Weights of a small mixture-of-experts language model, trained from scratch on English Wikipedia: vocabulary 32000, a shared expert of 192 neurons.
Below are experts of layer 4 (counted from 0) of a mixture-of-experts language model. Rows are named router (the router's row for the expert), gate (a neuron's input weights, with its number), up (a neuron's input weights, with its number), down (a neuron's output weights, with its number) and show model dimensions 0-111. Each number is 200 + 40 x the weight over its row's rms, rounded and kept within 0 to 999.
Before each expert's rows: a language model's description of what the expert responds to. This comes from a sample of Wikipedia text that the model never trained on.

# expert 27
It responds to: Pipes, colons and final pieces of person or team names in sports and election tables, such as ros in Mészáros, FC, Giants.
router,233,196,241,187,192,175,154,223,136,176,186,224,214,235,164,125,229,264,207,172,181,229,173,167,199,265,210,166,326,173,187,194,198,184,214,244,139,131,253,173,236,182,145,194,177,144,174,204,202,104,134,214,239,251,152,271,238,155,201,159,262,237,191,128,194,195,212,326,197,110,146,172,275,245,189,243,179,216,138,218,210,134,231,151,198,171,246,215,162,201,210,207,198,198,169,264,202,186,111,226,207,199,168,174,166,269,239,168,222,207,184,217
gate2,172,182,184,223,99,205,208,226,187,224,211,241,181,178,242,239,195,192,157,223,222,140,188,186,150,262,204,232,126,142,226,185,204,206,167,232,110,168,197,220,222,154,195,229,147,155,145,213,256,232,201,237,212,207,238,133,234,202,202,179,231,174,203,254,175,216,283,237,264,179,165,177,187,205,132,244,232,218,146,188,192,172,232,130,156,190,227,226,135,157,200,232,203,215,221,236,239,84,174,232,226,171,160,205,243,215,150,276,159,202,287,135
up2,205,206,210,217,180,172,197,179,244,208,187,200,235,130,133,177,210,275,219,242,164,205,179,177,221,160,129,193,151,277,135,182,157,183,245,174,264,197,222,179,174,220,263,199,207,296,260,230,168,157,131,203,199,226,164,239,174,170,219,288,201,209,137,156,279,267,232,186,224,207,177,171,218,210,131,202,194,184,256,205,198,171,166,231,232,194,242,180,237,181,219,201,218,200,164,194,208,170,214,191,138,186,216,231,177,204,163,111,205,268,214,195
down2,215,227,221,160,203,220,139,136,174,167,208,211,208,164,182,244,281,222,137,147,186,204,160,194,234,184,149,139,249,146,217,131,176,110,259,260,203,207,207,207,148,139,217,201,211,238,177,194,205,244,232,262,209,188,203,268,204,135,168,239,260,298,159,185,192,227,169,237,183,199,174,144,212,269,227,307,205,208,174,229,193,285,205,216,231,210,252,214,317,213,184,256,212,265,206,170,160,238,291,175,171,102,132,244,277,186,254,188,253,198,201,230
gate3,219,226,191,211,142,176,185,193,214,200,162,208,199,201,184,119,264,225,192,157,251,241,207,210,243,211,199,163,141,184,176,195,216,124,121,237,125,174,196,157,186,160,167,309,172,272,194,224,104,120,237,203,155,283,161,272,161,199,132,244,163,244,137,122,190,218,183,240,154,118,202,211,193,244,181,181,233,151,226,207,245,208,189,286,243,234,179,144,218,217,236,168,213,148,205,173,268,214,178,242,206,233,217,181,189,146,228,213,183,239,163,166
up3,138,204,255,200,179,203,150,234,146,163,182,188,227,301,151,159,228,193,254,236,213,207,199,178,226,267,136,223,166,154,210,221,204,158,215,180,254,159,174,190,198,256,191,231,258,180,131,217,201,188,188,164,171,183,208,252,183,239,194,174,113,192,154,117,182,237,192,258,184,255,237,238,226,215,174,195,200,268,170,246,190,176,241,230,244,211,218,167,204,211,248,265,206,131,167,191,217,150,193,189,219,158,278,175,201,222,200,181,144,257,138,213
down3,230,132,231,224,164,217,129,159,213,162,199,235,186,172,222,213,132,202,185,175,205,237,211,136,220,200,170,265,209,218,190,225,129,178,170,214,180,128,214,225,143,253,238,178,148,154,201,208,200,220,206,214,192,250,207,215,220,121,167,128,206,180,239,225,159,240,276,183,165,197,300,248,164,191,302,173,223,251,235,240,180,168,240,234,226,210,226,223,220,222,198,166,218,127,222,179,206,138,173,209,229,174,202,167,98,182,221,187,210,221,177,223
gate4,197,156,191,172,236,168,237,198,215,217,166,197,174,230,223,211,183,225,143,132,149,216,245,233,126,137,149,213,188,184,165,127,168,212,179,178,197,156,211,243,152,107,167,160,139,225,228,207,214,148,208,182,225,160,210,153,186,155,216,195,270,212,175,177,233,171,196,238,208,199,200,157,195,221,212,202,174,231,235,182,228,217,196,161,226,135,229,193,175,136,238,179,122,105,234,243,206,181,207,237,170,206,186,165,194,243,241,238,191,193,203,124
up4,173,161,240,184,218,207,184,183,193,170,242,170,185,216,238,215,173,228,229,204,173,241,180,175,228,256,268,309,172,165,159,205,232,208,118,289,252,208,266,234,227,161,191,204,241,193,145,229,271,275,165,233,184,144,265,175,264,240,243,156,258,214,201,188,168,209,295,130,248,230,132,191,182,163,295,165,179,192,139,212,182,214,264,245,255,185,184,239,208,215,211,285,212,212,240,152,174,178,182,178,306,201,211,181,184,260,195,180,214,219,280,241
down4,185,174,88,183,194,221,234,283,165,175,197,152,215,191,179,218,214,208,201,188,297,209,211,237,216,251,179,164,147,220,133,205,173,256,228,207,159,243,149,232,183,145,119,189,169,173,216,178,216,238,294,236,192,162,205,206,218,244,178,219,143,218,205,156,153,184,141,286,201,179,165,171,216,170,196,169,163,252,254,184,160,221,169,178,228,173,215,216,249,211,202,194,121,206,200,207,228,152,203,202,196,201,197,219,259,212,205,221,181,139,101,210
gate5,205,269,208,224,209,195,234,218,192,126,252,211,185,176,181,158,237,177,179,155,160,183,146,146,265,169,252,206,225,147,204,101,160,171,270,211,171,200,224,166,205,176,233,162,171,267,259,171,171,200,233,199,216,237,163,180,227,212,230,240,158,154,168,187,197,261,243,163,216,209,154,158,220,174,154,182,231,215,167,267,131,196,171,213,252,223,224,216,237,127,174,227,219,242,209,265,131,219,262,192,209,201,246,267,160,174,204,97,170,337,158,169
up5,260,167,192,241,138,174,181,188,226,213,199,200,208,159,213,180,162,199,225,225,262,235,161,200,134,186,256,136,149,213,220,190,234,176,218,175,180,169,190,178,227,150,258,222,164,196,167,240,287,218,160,204,133,297,192,231,189,196,226,142,197,274,190,191,190,195,187,186,131,265,239,233,129,241,256,169,198,211,184,226,173,211,179,281,194,243,125,160,184,187,246,195,185,190,121,211,190,176,255,208,202,172,206,186,162,240,192,212,246,118,158,179
down5,189,201,76,186,254,168,247,153,176,267,191,156,186,248,120,270,163,298,205,172,260,174,193,237,152,162,207,269,119,187,150,137,302,246,204,165,235,226,67,211,254,242,170,192,170,175,206,210,270,204,235,257,148,255,211,162,190,184,206,181,153,156,217,80,210,240,195,181,168,212,196,218,208,185,190,203,151,257,144,226,219,226,150,218,201,217,201,134,138,210,267,221,112,190,199,149,172,239,277,216,190,203,203,259,217,168,134,194,178,185,234,226
gate6,222,210,165,303,197,261,162,163,222,206,210,172,280,227,189,272,163,238,330,212,199,194,240,241,252,222,230,206,244,220,200,185,203,267,305,230,208,149,232,165,174,197,179,191,220,203,178,166,322,226,182,235,181,266,183,195,156,227,256,183,187,228,229,265,195,154,173,207,162,200,151,200,244,195,283,190,165,238,200,252,108,159,159,170,207,248,196,199,162,239,198,206,217,144,179,159,217,191,234,239,168,149,214,225,199,238,202,227,284,192,251,234
up6,219,248,163,157,203,142,233,217,212,200,183,207,187,199,221,150,237,185,155,229,220,151,115,204,171,221,113,203,288,221,263,269,150,209,178,199,201,169,244,226,237,255,225,154,177,184,172,182,225,215,207,260,182,154,161,196,181,222,201,192,180,172,198,146,237,194,165,138,232,128,242,217,201,167,278,190,260,193,158,243,164,209,168,230,172,180,227,145,255,209,101,249,128,216,282,208,133,158,188,160,214,241,234,277,154,269,179,220,152,235,252,165
down6,265,242,194,224,158,280,176,221,137,138,168,239,200,189,203,155,203,253,181,167,238,188,150,181,199,176,237,223,202,221,219,209,165,113,199,287,176,158,138,217,141,131,204,247,198,238,222,211,181,204,177,219,243,236,215,220,253,193,248,160,181,266,155,213,228,180,296,181,100,240,215,152,165,162,244,161,170,126,208,186,161,180,222,185,153,230,145,199,243,190,139,173,242,175,199,259,190,252,183,189,219,257,170,137,199,185,175,163,199,217,268,228
gate7,211,211,179,213,181,206,115,249,148,185,194,182,198,287,190,175,149,218,216,161,173,202,207,222,234,203,173,227,206,148,226,173,168,249,274,174,180,207,184,179,186,134,141,212,212,227,178,206,185,244,203,214,186,195,203,315,234,228,184,183,243,158,198,224,216,125,175,156,171,160,185,187,227,132,243,227,220,209,167,170,196,213,139,210,304,199,207,131,133,167,239,248,254,194,163,218,167,249,206,227,280,225,175,132,220,237,217,151,276,177,146,197
up7,249,202,174,174,130,186,227,184,250,193,260,219,217,155,235,108,196,193,194,202,235,166,206,216,211,151,183,211,177,205,225,209,265,227,176,294,185,175,186,132,188,221,249,177,131,186,205,184,221,179,252,204,278,201,247,152,209,140,178,144,188,237,197,148,206,153,219,198,162,255,125,262,227,153,201,195,166,147,159,194,157,256,207,93,134,179,208,205,222,187,133,190,138,295,253,168,200,103,225,159,260,205,174,254,201,213,267,192,206,246,231,193
down7,242,240,321,195,168,117,242,168,211,177,199,228,237,167,198,205,274,149,152,282,146,217,203,152,174,273,298,205,186,134,226,150,153,227,263,279,151,166,91,231,169,214,195,205,159,280,190,137,180,166,225,193,201,211,258,248,159,148,220,179,216,241,207,278,177,219,226,238,166,192,174,196,208,181,173,238,225,184,156,246,231,180,260,207,174,217,221,235,211,206,192,224,209,192,222,194,197,203,166,143,189,161,200,174,183,226,211,174,65,183,214,163
gate8,166,168,190,252,228,244,123,213,162,224,220,196,230,207,167,218,200,300,201,223,208,164,275,214,206,271,196,202,220,204,179,223,196,176,175,213,158,205,213,177,203,241,163,237,272,258,209,138,201,224,159,259,264,215,148,168,254,205,221,216,245,152,123,268,238,259,154,249,243,186,158,212,183,176,196,225,200,248,179,183,276,125,206,185,176,188,256,214,168,197,193,216,211,195,278,105,196,224,135,245,175,182,179,154,180,218,214,186,242,233,138,153
up8,174,253,179,210,187,200,250,212,127,267,157,269,232,211,117,209,293,214,125,207,196,164,164,115,240,250,188,186,192,167,248,183,156,254,237,255,209,207,239,187,258,250,114,199,182,238,270,161,174,124,249,183,250,201,209,197,240,228,172,238,230,174,174,271,224,237,167,166,258,205,218,191,235,166,178,187,182,229,248,241,132,127,228,177,216,184,217,119,263,176,228,209,219,211,198,75,194,290,177,178,179,193,258,296,239,188,238,185,137,196,106,147
down8,166,205,223,243,210,156,177,221,201,111,184,174,160,132,243,181,211,131,155,173,242,256,210,158,179,156,149,235,290,205,169,141,191,225,285,158,279,147,177,210,201,132,237,171,216,210,205,188,222,159,152,213,144,147,203,223,188,155,229,209,206,243,159,240,170,133,233,134,174,188,214,207,191,218,146,189,202,219,189,226,172,254,207,206,172,258,214,178,182,222,147,123,193,182,203,237,206,193,246,171,236,170,192,226,94,152,239,212,186,212,302,231
gate9,219,122,270,194,195,137,171,207,213,163,200,200,224,154,234,183,219,182,187,145,271,167,192,204,228,183,174,223,278,163,284,265,181,213,231,181,179,275,197,219,197,181,140,211,181,160,166,171,225,272,227,262,215,177,188,163,151,185,148,166,223,284,229,160,234,158,193,205,196,275,285,156,190,155,166,242,187,228,169,211,175,176,206,161,168,187,197,116,192,199,212,167,196,190,254,143,207,266,170,232,217,205,222,252,206,194,246,177,250,209,179,188
up9,146,222,141,139,210,199,164,154,259,196,167,222,161,201,147,266,139,132,135,158,222,210,224,273,160,155,214,201,181,270,161,194,174,227,210,169,220,221,213,211,177,217,209,211,165,192,266,290,156,184,169,155,131,266,208,220,208,188,173,216,202,209,269,208,247,147,179,273,212,213,174,228,186,269,182,201,194,134,261,208,229,245,196,241,136,199,194,239,170,190,181,215,209,120,132,194,209,185,200,211,87,212,227,180,127,253,212,209,208,116,195,193
down9,232,222,301,239,184,155,206,200,187,105,236,238,216,216,195,154,246,251,205,121,142,143,222,186,241,166,133,206,234,107,169,206,132,107,160,257,195,165,188,185,214,187,244,107,235,194,218,168,176,242,176,181,242,149,271,196,211,194,219,255,212,212,134,122,201,198,257,234,142,213,214,213,185,243,235,219,241,204,142,218,180,199,144,148,219,171,209,217,187,167,201,202,186,188,170,221,193,136,222,167,214,275,250,159,172,162,202,222,172,217,187,183
gate10,161,234,244,229,187,187,138,192,168,173,242,227,207,201,150,215,207,218,178,164,257,148,163,236,167,204,188,227,260,176,214,155,182,293,262,155,201,260,220,163,179,240,218,213,231,180,188,140,258,191,114,166,269,196,210,231,246,257,249,191,218,234,184,196,199,238,233,187,191,155,162,224,216,156,213,265,103,211,216,222,226,182,246,101,225,197,218,171,218,192,205,206,172,245,243,179,241,212,163,134,193,207,192,236,197,228,204,158,284,246,219,265
up10,291,219,221,117,173,224,137,191,160,187,201,240,197,230,201,153,215,201,199,199,177,157,166,258,218,137,177,208,212,235,214,128,157,251,217,194,137,218,235,161,291,247,192,172,145,192,211,233,156,179,185,246,176,192,200,293,146,192,173,181,99,252,145,196,178,213,162,166,271,149,228,276,193,158,234,208,110,196,217,222,182,246,210,188,232,235,210,252,156,152,235,234,199,226,194,193,150,199,242,170,186,194,97,216,176,205,132,146,176,196,202,197
down10,218,264,217,208,229,193,278,229,206,158,195,195,94,206,250,203,156,273,257,182,185,166,266,206,231,143,109,242,156,138,122,251,134,183,233,243,225,173,225,192,235,228,239,219,196,192,193,175,189,217,227,227,163,180,288,255,182,174,251,124,263,139,185,196,168,161,222,180,207,170,181,217,287,213,253,185,183,190,155,212,170,206,193,204,237,219,199,194,214,163,176,226,334,113,181,151,225,151,233,215,243,170,246,271,184,247,211,246,283,173,181,244
gate11,143,223,127,236,145,183,240,201,205,159,177,104,215,240,183,189,223,195,212,264,145,159,226,224,212,168,228,152,180,208,178,192,209,132,224,232,182,145,179,216,191,185,132,162,261,154,165,170,251,213,207,237,186,271,186,180,223,217,228,205,181,219,240,139,178,214,218,157,183,176,224,314,209,183,209,217,228,168,237,235,289,215,133,231,247,268,137,117,116,164,188,192,219,186,205,251,200,233,289,269,206,244,211,189,183,188,235,248,251,165,242,240
up11,210,214,163,161,201,145,237,212,190,245,135,181,204,171,214,227,176,175,241,247,267,228,164,163,216,205,209,168,197,189,249,214,210,200,166,157,204,196,178,241,141,215,205,247,203,220,320,227,217,210,210,206,155,97,159,201,270,243,137,247,188,180,226,265,251,203,225,157,177,166,181,152,317,130,254,233,227,213,166,252,152,205,181,127,210,234,162,296,147,177,248,242,252,187,188,184,143,147,143,164,213,151,220,217,202,229,168,215,235,168,172,228
down11,184,182,228,244,187,225,142,241,242,282,248,200,163,188,198,124,175,226,205,189,193,190,154,192,174,154,278,191,213,209,207,179,185,208,144,143,144,180,240,268,145,213,172,193,143,231,164,191,231,192,146,186,201,260,186,191,238,239,164,187,74,230,125,189,214,131,253,203,211,165,195,216,124,302,207,244,243,100,149,198,213,273,305,192,230,212,306,157,224,147,134,261,163,185,136,189,177,175,166,204,148,209,159,173,162,155,263,191,227,227,194,216